From a checkpoint of a small mixture-of-experts model trained on Wikipedia.
Size: width 128, vocabulary 4230.
Training: a variant of Adam for the experts, 519M tokens.
Below are experts of layer 3 (counted from 0) of a mixture-of-experts language model. Rows are named router (the router's row for the expert), down (a neuron's output weights, with its number) and show model dimensions 0-127. Each number is 128 + 32 x the weight over its row's rms, rounded and kept within 0 to 255. Numbers have three digits each.
Before each expert's rows: a language model's description of what the expert responds to. This comes from a sample of Wikipedia text that the model never trained on.

# expert 20
Description: Music release terms. Tokens in album and song articles and discography tables, such as certified, digital, song, released and album, plus quote marks around titles.
router:117148205069087105092128111171188060129142099160134100154086055171103091101120109148125137146153151179068165144098160099131122152152177080164095144115132124133113160100193096113167183096122117113165160117161093147127116114159172119141148157141064162139120132105116156152114141125144194115082153127092154119114170087116141154119120101120176123049164118125139154179148106148074098056137
down0:115119162144132050152092150094161122147101117104118123079095090124092101127177125164133090120115048154128164147205112162135122116118130169141146121038142143056097106145137171180129152121109098140161094150150154110144151116077115100141088115198129144061162096136188140129175093169112125125130143184068102177149141139118158128125098159077140159097112144071135080177172132151132158145088
down1:131086120120138132101119134097101130119116136106118160104143070131093163154144184176146202161170109110086141131141127155096085089170136108125161197058094136096143118173115130143122118146175141169138131142167090106180193101053122043152093161103166108110141108138087137132099121196084173142137130206140108107171138145151057145126179102162097136110143131101158142141097151109093094111075
down2:132154114139112179149124114138104142174116097187105091102134092166103177116147119150164031144147140113085111114158151130109119111139112136138073159101086095103177208121126157188143192144116109171096133204093139115149087170114146155148073149135073149148152073109155108175100160108138082111104121046161159111178121130165096092122160109105052115159159109153128162108112102107105145107125
down3:106115138156129099103096096164158112192150123154098145122134126149162082181100174045147180089085080181130134174084141127151174190130150141099187119095063141134132130137160102093133115149161095091155126126155138120109146093135123096154167099138066096145149064085098138125148080098160134185135090173117150087106147121101155173117164149155172069059173098141119156098103137134150155130076
down4:156098119148101208157146122122146048098137117157148091147081162127159073086124123154127176149135088080131098116151090083128094099094123132174145125134134023145145153145139143106097136059127121165079161145092113165131134130125075126122145163112145126181123160155141135099161116086154178147116156101062096132165186112141014120167166153102151095115144128117134151193128153130114147133109
down5:126145207197116176131167131148156158119124111152095123164097117149111155119123092081081065112139146124098090155103133139138104111128099080127105073123095107167149203078053134118107086147112122136108109129058132130166125136154115173109082142169133124121088157080177134171130081111127080180113082077145149076176151160119117129172167106180164094167112106180131176110157135112137154164175
down6:062037159092073176159107088105132144158128070114133138158147122131100088148144150066168174096107122138091158136130136141114088130201087144116205076131137145130124203115168134139120193130151139130151166095183142098151140097106097097147144118137079119093124146141173101104102143102185131104092108132117194087174159111115175140089124164075158151144155066100146125119129092165114143153129
down7:185144123172098117121125125167150157147130120119094067127144180156129132134100102107120036113143160093077122124162125154159116127125130073149149169202154095135109140118095111149163107178165053091131129088065105137140139129164171133109089135129119150121092176105112157186068126090111077078136074169130125193110100116045186158079137149182151129153125138142082147132107154156121110150158
down8:088122130154076181141123127128150051141188070179150132153113122163171055130120169146117199143130142124086147150104143104121151096198121100145138116142098090154109122135195093121167172055080103096163168148175127140092111065107129118147125154132052105108121148107165118180157140094162107119091165181115141109179090109094096117114141112091191112111125104126075151165116167147109128118136
down9:136092131178079098159235088132113162135107113132148192133127154121119179202127134132086105110076137137171135099095125122163132221167189112123203114168078128120118097151094132138140116134113144134101102107144158154150108169157103101071056127126166148144135098102115140131083099120141086108157125148137175106103114149119154147129081089116134085114030159113155118118127171109124076125111
down10:103128159135152163116174110096067143169125175130160160093164120143145144155134052102138129128105144136129147086110092159133133150107122145086126185168121141167104163165124097130058128124163091143114159104058147096134111166150194198134168069030160139170100148155075094131156091122145052124160139043115164115115126160095123119107110100125114145175152126130138068081141132159148134129112
down11:151186134147107118183130160104142204178104138108114111105105134186125114175152090211163070148055099123137117065116068134137111165136192149126148132110095163132089046126170073113123138147141177113109095121108166088163082118102122164146104126132131170077064105140109125118174123153128128086161115146155115136104125130114093116166091158095136101141144148099139119136098135108153080132222
down12:167117126080098171134098086125154089091137160112107102112090145182081136192124207163145059159159182149132099072162110179117084135182180109094109139122152103103108146179142111220152145089103131153108127190058147086097123100182098121142150119116178136141139156148141143090147114101121116066127125140115108168143097082115134163122093142069075150115109128139121106115150175111176143117128
down13:132133150077143196161148064114127107117111158128114146196118163072105220132138100173113083186081130065139104095083113077166123106112139155109174119140131157162105126100083091148131100110136158152124089132127173133116113150117120154093130123103135156200147116139131102094190171142194073116100151064115081156074160187141110141166129131145073115166130126147123139116073066126147118123133
down14:092185136164107135094161075110154138191111135066101130152160083137103131132122114097168111123124111101136164157101095176158124166103115110122147065109107107154108216119113118096082129184165092139147112134073178159148134118091148133155108181131157088119122139105160151117112129194117128199134027076131084206135176147106130154105082095112149126118113131120120133116150158068113172081139
down15:158142168191123130177093159126114148144140171146122122088173136122074140151126100158098094030089136134153094113118087136147170127138112142103125118141093148188085180077085088131122103141121100104138097154125077141207090158163125083148106146067116153068149147162143131107096116105140163165075101102076174174160142105142145185135157152162152117080123150128122123135119152103164102066203
down16:121122166092123189150107195147095083136105198114163130056132162182139121211088133112084120157113071127088126172117137139177176105172203102136126119122066088198119111141116085111162167142109118115084109108178133160100123123110138090156113126104146163070138138124175171071147147152109130126085139112118165102135120126141124118089158175082098100106076098134123153137146107122146098084186
down17:115158142149091117100117140121134110127122109151085164059157195115169104144103145096101108079057161131153184121123105123198123149084132102134142139165191091180122140085116155142095094117139152154113126152114162119102066159131107104090154062138158137206190112126148064101184070082127106166080123103198174118139090124162190129154125120158128139180123127113118106166156110124092105114116
down18:105147131174096162138101173151102062128166114189141132145113101184100133127130152141113166080155125135098184119166129158162137089157156129159121142088080053086140112078146165211125160042114158084124139137135108139174119117078138075142075142158149103107087093154089156136145073096160132115090123152147129101144170093041115151115165143167191138125169147074149100124122140108128143114129
down19:157122126127168119133116101087123156197082160095097179116130137134117173109127133099118148121102051156100126087127068133122069093153103138146127059104100122134104172134100089113141117207155122136063119099097141192123172125126095127152165115113167126102114111163140102108110185164136130209105111142077143176121131166090100140165098149175139131233114189144130157152123093121116085168160
down20:158121201075110125129116172117189096161138125138126147176137165121098036159124090173132084148108101138124166104131130099100135112127139099155095092111142083148114070115132112115094117153126092135136126103145099143132135115097189107113191149136061113107203163125109102159133090159138127118096091127139098141176112103116118075169088117137188093149146163240173078175110127159145096112178
down21:095073075151143090163065102142138120088136090173137099112101164083116135106120183172071169141167137107155150177138148152114148134159127184136164122137130181084191062135070197144136116129136106114150152106076107113144174022159135097112095152106133074112119123141125140158108180121123143094125133157092120147129121110128137138125179122131130094016161087109105143164155146154116117141149
down22:174183129130066105142142076200102095082065123160193142148120127144073105116158107156117101097089133097128126127108120143125087182200141155120141124142161098174148159100168144193128071132085094135094102120128162118152082061191161104083110069115084140113149098176104122102162166124164171136106117115108112118105123084102155162120152094140133142154193119113154135200146089118129089143137
down23:107147113091109140141104133156093103145172112160099161117170105178110084166095158185142145087163144137123113172107173145161158122164128145100127119103173157162114122178155100153112171095068121066118122126163114128089104105075099109094170105200124106095178074128179174149144086142137132136115154219112079078141116104172069101139166128069174160088143124149120092086112155087132132089086
down24:142114166110132128150150132191122124082058082110117157115072117153201108110087186116069214129180144127138105092148120107141125110130155128151104147147152142150140075131061218093087143129149097144179160108123099114121129135119134131146128107092136153083131161116029097104069113114109110164124199152133087137148125122138099185127148116098135195115177135135133124133127097163116085158176
down25:093099098145128182116163157138088087100123119169144130142097097107163140116063176142131115036121219152150159133143112099106150122077119165128152164131155140124144071135112151134099049054167140117166156130139137064150184155123100153134149150129157161120206117074096120159142121111097121132091167153109179141082126139188114095148180127096112058135100140146162100099099149111107105158118
down26:155114145099126121106134147173095129153155098085076104109170144078109115103092133156091106186106091170205115147146121123143141179099118072172120160092091152131168105172113114066145131169064127162153123097101175106181114110112164128096102133126193078194119124208122120134106111148142153155070155084150093151120156099168093111182130099191086126116079161118141126145158121136140064107116
down27:112094187117104147157083145123117150113117094109105126130126134204148100135081154101124140153109131157134122170152148124139140159163174120114117088000143076118160141133149164061071145145091122140122140096147136136117163144118089122142073147142198109153131109102100160109122115120087136122139107141123202189118180068116139171177092157146185083137172110123116163152131080130099093043128
down28:065166148139122148078171063114156115137160148151120162119131084112166082085148165124152110125169171082114122125118118123085063097190085158133119158046147173191137170137188107140085128119128082145170159095128133179136117102150119130144143176091136127073101131133092124108109192179144130161149158130125159164118151130114178120162123122115063142151103128095081125126171093092106067067163
down29:116109083131164065137068150153169124144143086120127205132140124128084088163078081070107140145124083187090182158099129147140139170090168153096174163094121165046115108083154144120103112126121166168166135169188205079121140102112136094104081094186145137117127134125096146159136093114132086122141163156133151100110153129150195135100094120137133096097152123057121111134155135165130158124083
down30:173159093141070158171190051170102177176113076109142154126137065147080146141199130068108087085079168135141101145150140176156090173137139163134119135114093114136100116120143090121122160167101113145130132090138193145078184097139141086100140071114166099146123117148127136084069119117144124166161107136130102184114149152109160168157141131073105138134117113146070152164168105096159097145082
down31:161115139135095065154138094108087142171173147153138114087129143114150187160118083111132058178123117139105079157150103146147139130140107144123109120114083145131137126152126101113154073204131122132114121140098100119069131117135163144163128146113142060164162117109116166142098158198089146101112134126079144217135152099114055050131198097135169137186114180126066114127149150051138110139150
down32:215215135099158132148131159159142166155100108100153083120115135122147156094131131076150088169043112163163134123087056112102164156162167145131113097120065144155121151168077131133078105141116163152177077162075132117089105106161120125101143129147127169069128131120119094155102148135133111150093151146169131110136160084111179147140148146076090175110140104181086077099131127113090167078097
down33:120132065138098122155149136133172116203090136127133108180087100150087124092128089144143167087187062118149148119080049157123172112186161151103124098131132130123164197145105135161143164065158141142134113191101103080112121135095136134113154156098094117123112193127118088160109143054071137141114155225132119152150130097145094104116116096126151134115151086158135141149100147097114126209117
down34:080136143096148131151128179099148139147219095097138129130135134141117137077136040116160094141126084172121145159091109168123116100141127124106156153098133192083124094071178143098138117118129115156162066073157099176087122176176118133127127109144161185089054120184141134138134144154154105108144107123131106078188132180143165165147093109119067145073089109126095162146124153123136073074149
down35:160121135101106119141148141145137170103135091116138121138119091157127083218167141122112041205100110105131183117115098106114121132096166135126155076088087116141125115153090130136136079184090119180100069109113107160083145114108178101088195140133166098113182130107156087148143125100033158177099170114136133139157171127174077124205134102142120165155089133133127104128091145116122179145119
down36:126203056191156121098114159092118114120116127099100122095141115116124190102196127078114085128139118177177134123118099115121114151133144171130135184076097155152128156131093137137120102163177091096123106107086138138156078121166113151106124096147159165098112131114098124141088102129093153121139126142136132189140084081208176093082167164154026079132113089141132091167120165148096162189131
down37:099159165101129130115088123136136140116124161137085086098105177088114172143061168106110157115088151155104129156200138128139131119078125065130083124169159080119115166127188127151131108130158093087114121206105130053140119129100119169104134059157148089157180146124098137174160160125145158108118093118136192119103137045158127096137130125146200110099196175131159100106085131136081151160137
down38:095092094079135171082149155147119095133157124139148160173112105100131103117075165152130167163134146110109197140128121137092098154110101151144107156161084132142124065139181177076174095099134131124100161118199156180113119091030109090175141107149159079084172106168055121170087111139165117108177127168144148122097126078141136140124152149119164105063142161176182147125124138119114140132081
down39:136115156099142144130136095136167127108078110173163057142142132150107121052140125141100146146130132153122146179168107152127092103113180106098129154138130110093119125126163227137174099026127106127155109133159052118155135088194151058138144171127086089085118170119111060132134154063164119154150121129134157150142125181131108124072153158118105123134126131147123130173150087188077150077139
down40:146107121177113131086116111091150097155193123150150151140152172186163131143115130161125223137167079147137085103151152112160141105126185060120161167152156085171119232148110133107122113086128126109089117084063088115092077098149138087112127129093174122141059114155115115089103182068090138102137151162179150112135144085063109139077122151108167102135132136147153143111126157145117146141116
down41:132111130123104056157142100096185083166105117114092136092196156103113135194144148093115079107178175129126149094104157099123122096121141112140155148103109123089130099176176103104163141168189095149136151132147120124138128108083092169126129113154153125136203114102121135132067058126034113160145123179149159142112135160199180089134126147172073053097116126146136138094152117110178146088124
down42:130072141151151157164098090131098138124116125141125160076135098147103066077073223119127136141157107162107073121090176157173186111182136133145083162112100113106172172207162166072110088152163090083124122140139128124106119150140164171132076087159110119160125153132083150130167093169176079196117160069134123110125156122150098101155083127126107178164150125132108137132094140102079137141104
down43:090106126112114142150121094119131127133155107159132178122127098115180133180089195149123156129169125091086136125121132078152170097147148095079149103103160125067148064196103164101171150107150091144148135081159175144094107110085102136167136145126098127136171146142052117070122205126110078091136117084200101201108118129111139196118127187131114092121103105103162191110163140146096150112123
down44:072158060156152155110170117126145105151167151148159107099169137177139153142127165086065117087123157150120083159166113151170100128154146143061150075194081101140156127187140125121073113101181121116169150102097097131139141216143113113083073135096105153117102109104193175137119072098163149138116112126138088164183151125157133079107146160087133066142126114143118172125122119102121080080112
down45:065128083147210144101068144153136135114149064178136138121120151128164063104085140124099161127120089137113152167183148120157141136070079088143151169160118162153136180082185127117091159090159134215099115126186148135122123113115167085099119137086149098124113146129121121081172118131121167162148095064160119083096172158082081152135096146147164121170160118101108150120171120095067138119110
down46:136115101092155099123152148174089160119076128063132116061149183125109144184114125086133100150156130159127142151114091179157083122057143120113145231073131132115110096152103087145172101189189133169101122179080164105097136147135134167136130080107194153090112189145127137110125122082104109128133141133152149169117086135161149094100127166125062136153109195073112118113133121169119151105117
down47:116098137170175143119116116115096073092211124177149138102110192122180164136118077190091216137140147171157110115142155087106134133093116111092140157164090109136103096094160090135141098150133096136099144141183114140172128090119191135101142157145106168101123131140106085143085128160115170194121148113112113069171124193068130153087110136115088143114059122124161081131142152146132061094137
down48:096112116166126181156170075111149160099137217127114106087118125173107114135151181189097120105050135134153134129121130141093167137142181081070172071151084127149104117062172100140113120165100131071093115142136166073107157095147115085117134152098075128115122108100174170166157076143179099139087111117109162145098161176142152132126096105096120137093127131093119113164201168141152156150163
down49:109149130138136161141084095133177137118137124122121062148088175120154119076092142140129156121158131129174150182168163152093084085121153149128127153054131148108156148124115213112141093133040140091144130137096124090150142078155117102126082124116154126122111141077168114177127132042100149196152114109104158132110131145053104151092145177156107157143173056163097089152118122138118197092157
down50:151131124118159120097149164081165154119084176106076115137142100121106143133124134123158164119146042102149179106104130099116136122152130165137095103151156055083161086186115160142045129163082147150097141187065148133142126203152110106103151105074180133135145092158091112071135155121143125108164150094133124166109109153106105144179118152159096149080129153127132086086135109101192164183058
down51:069096139106120091121177196119143151123106159129127103170132124145128136192124088066100153094156085090169141164085136115130127128102115106086133148078149131149146082115109146137119183138166155140094136110163086190059138079084098123192148126155111083136109036149174104155059093140142128109126111152150137133108159146182099188086077134129183131085186189115130158120122120149140116161143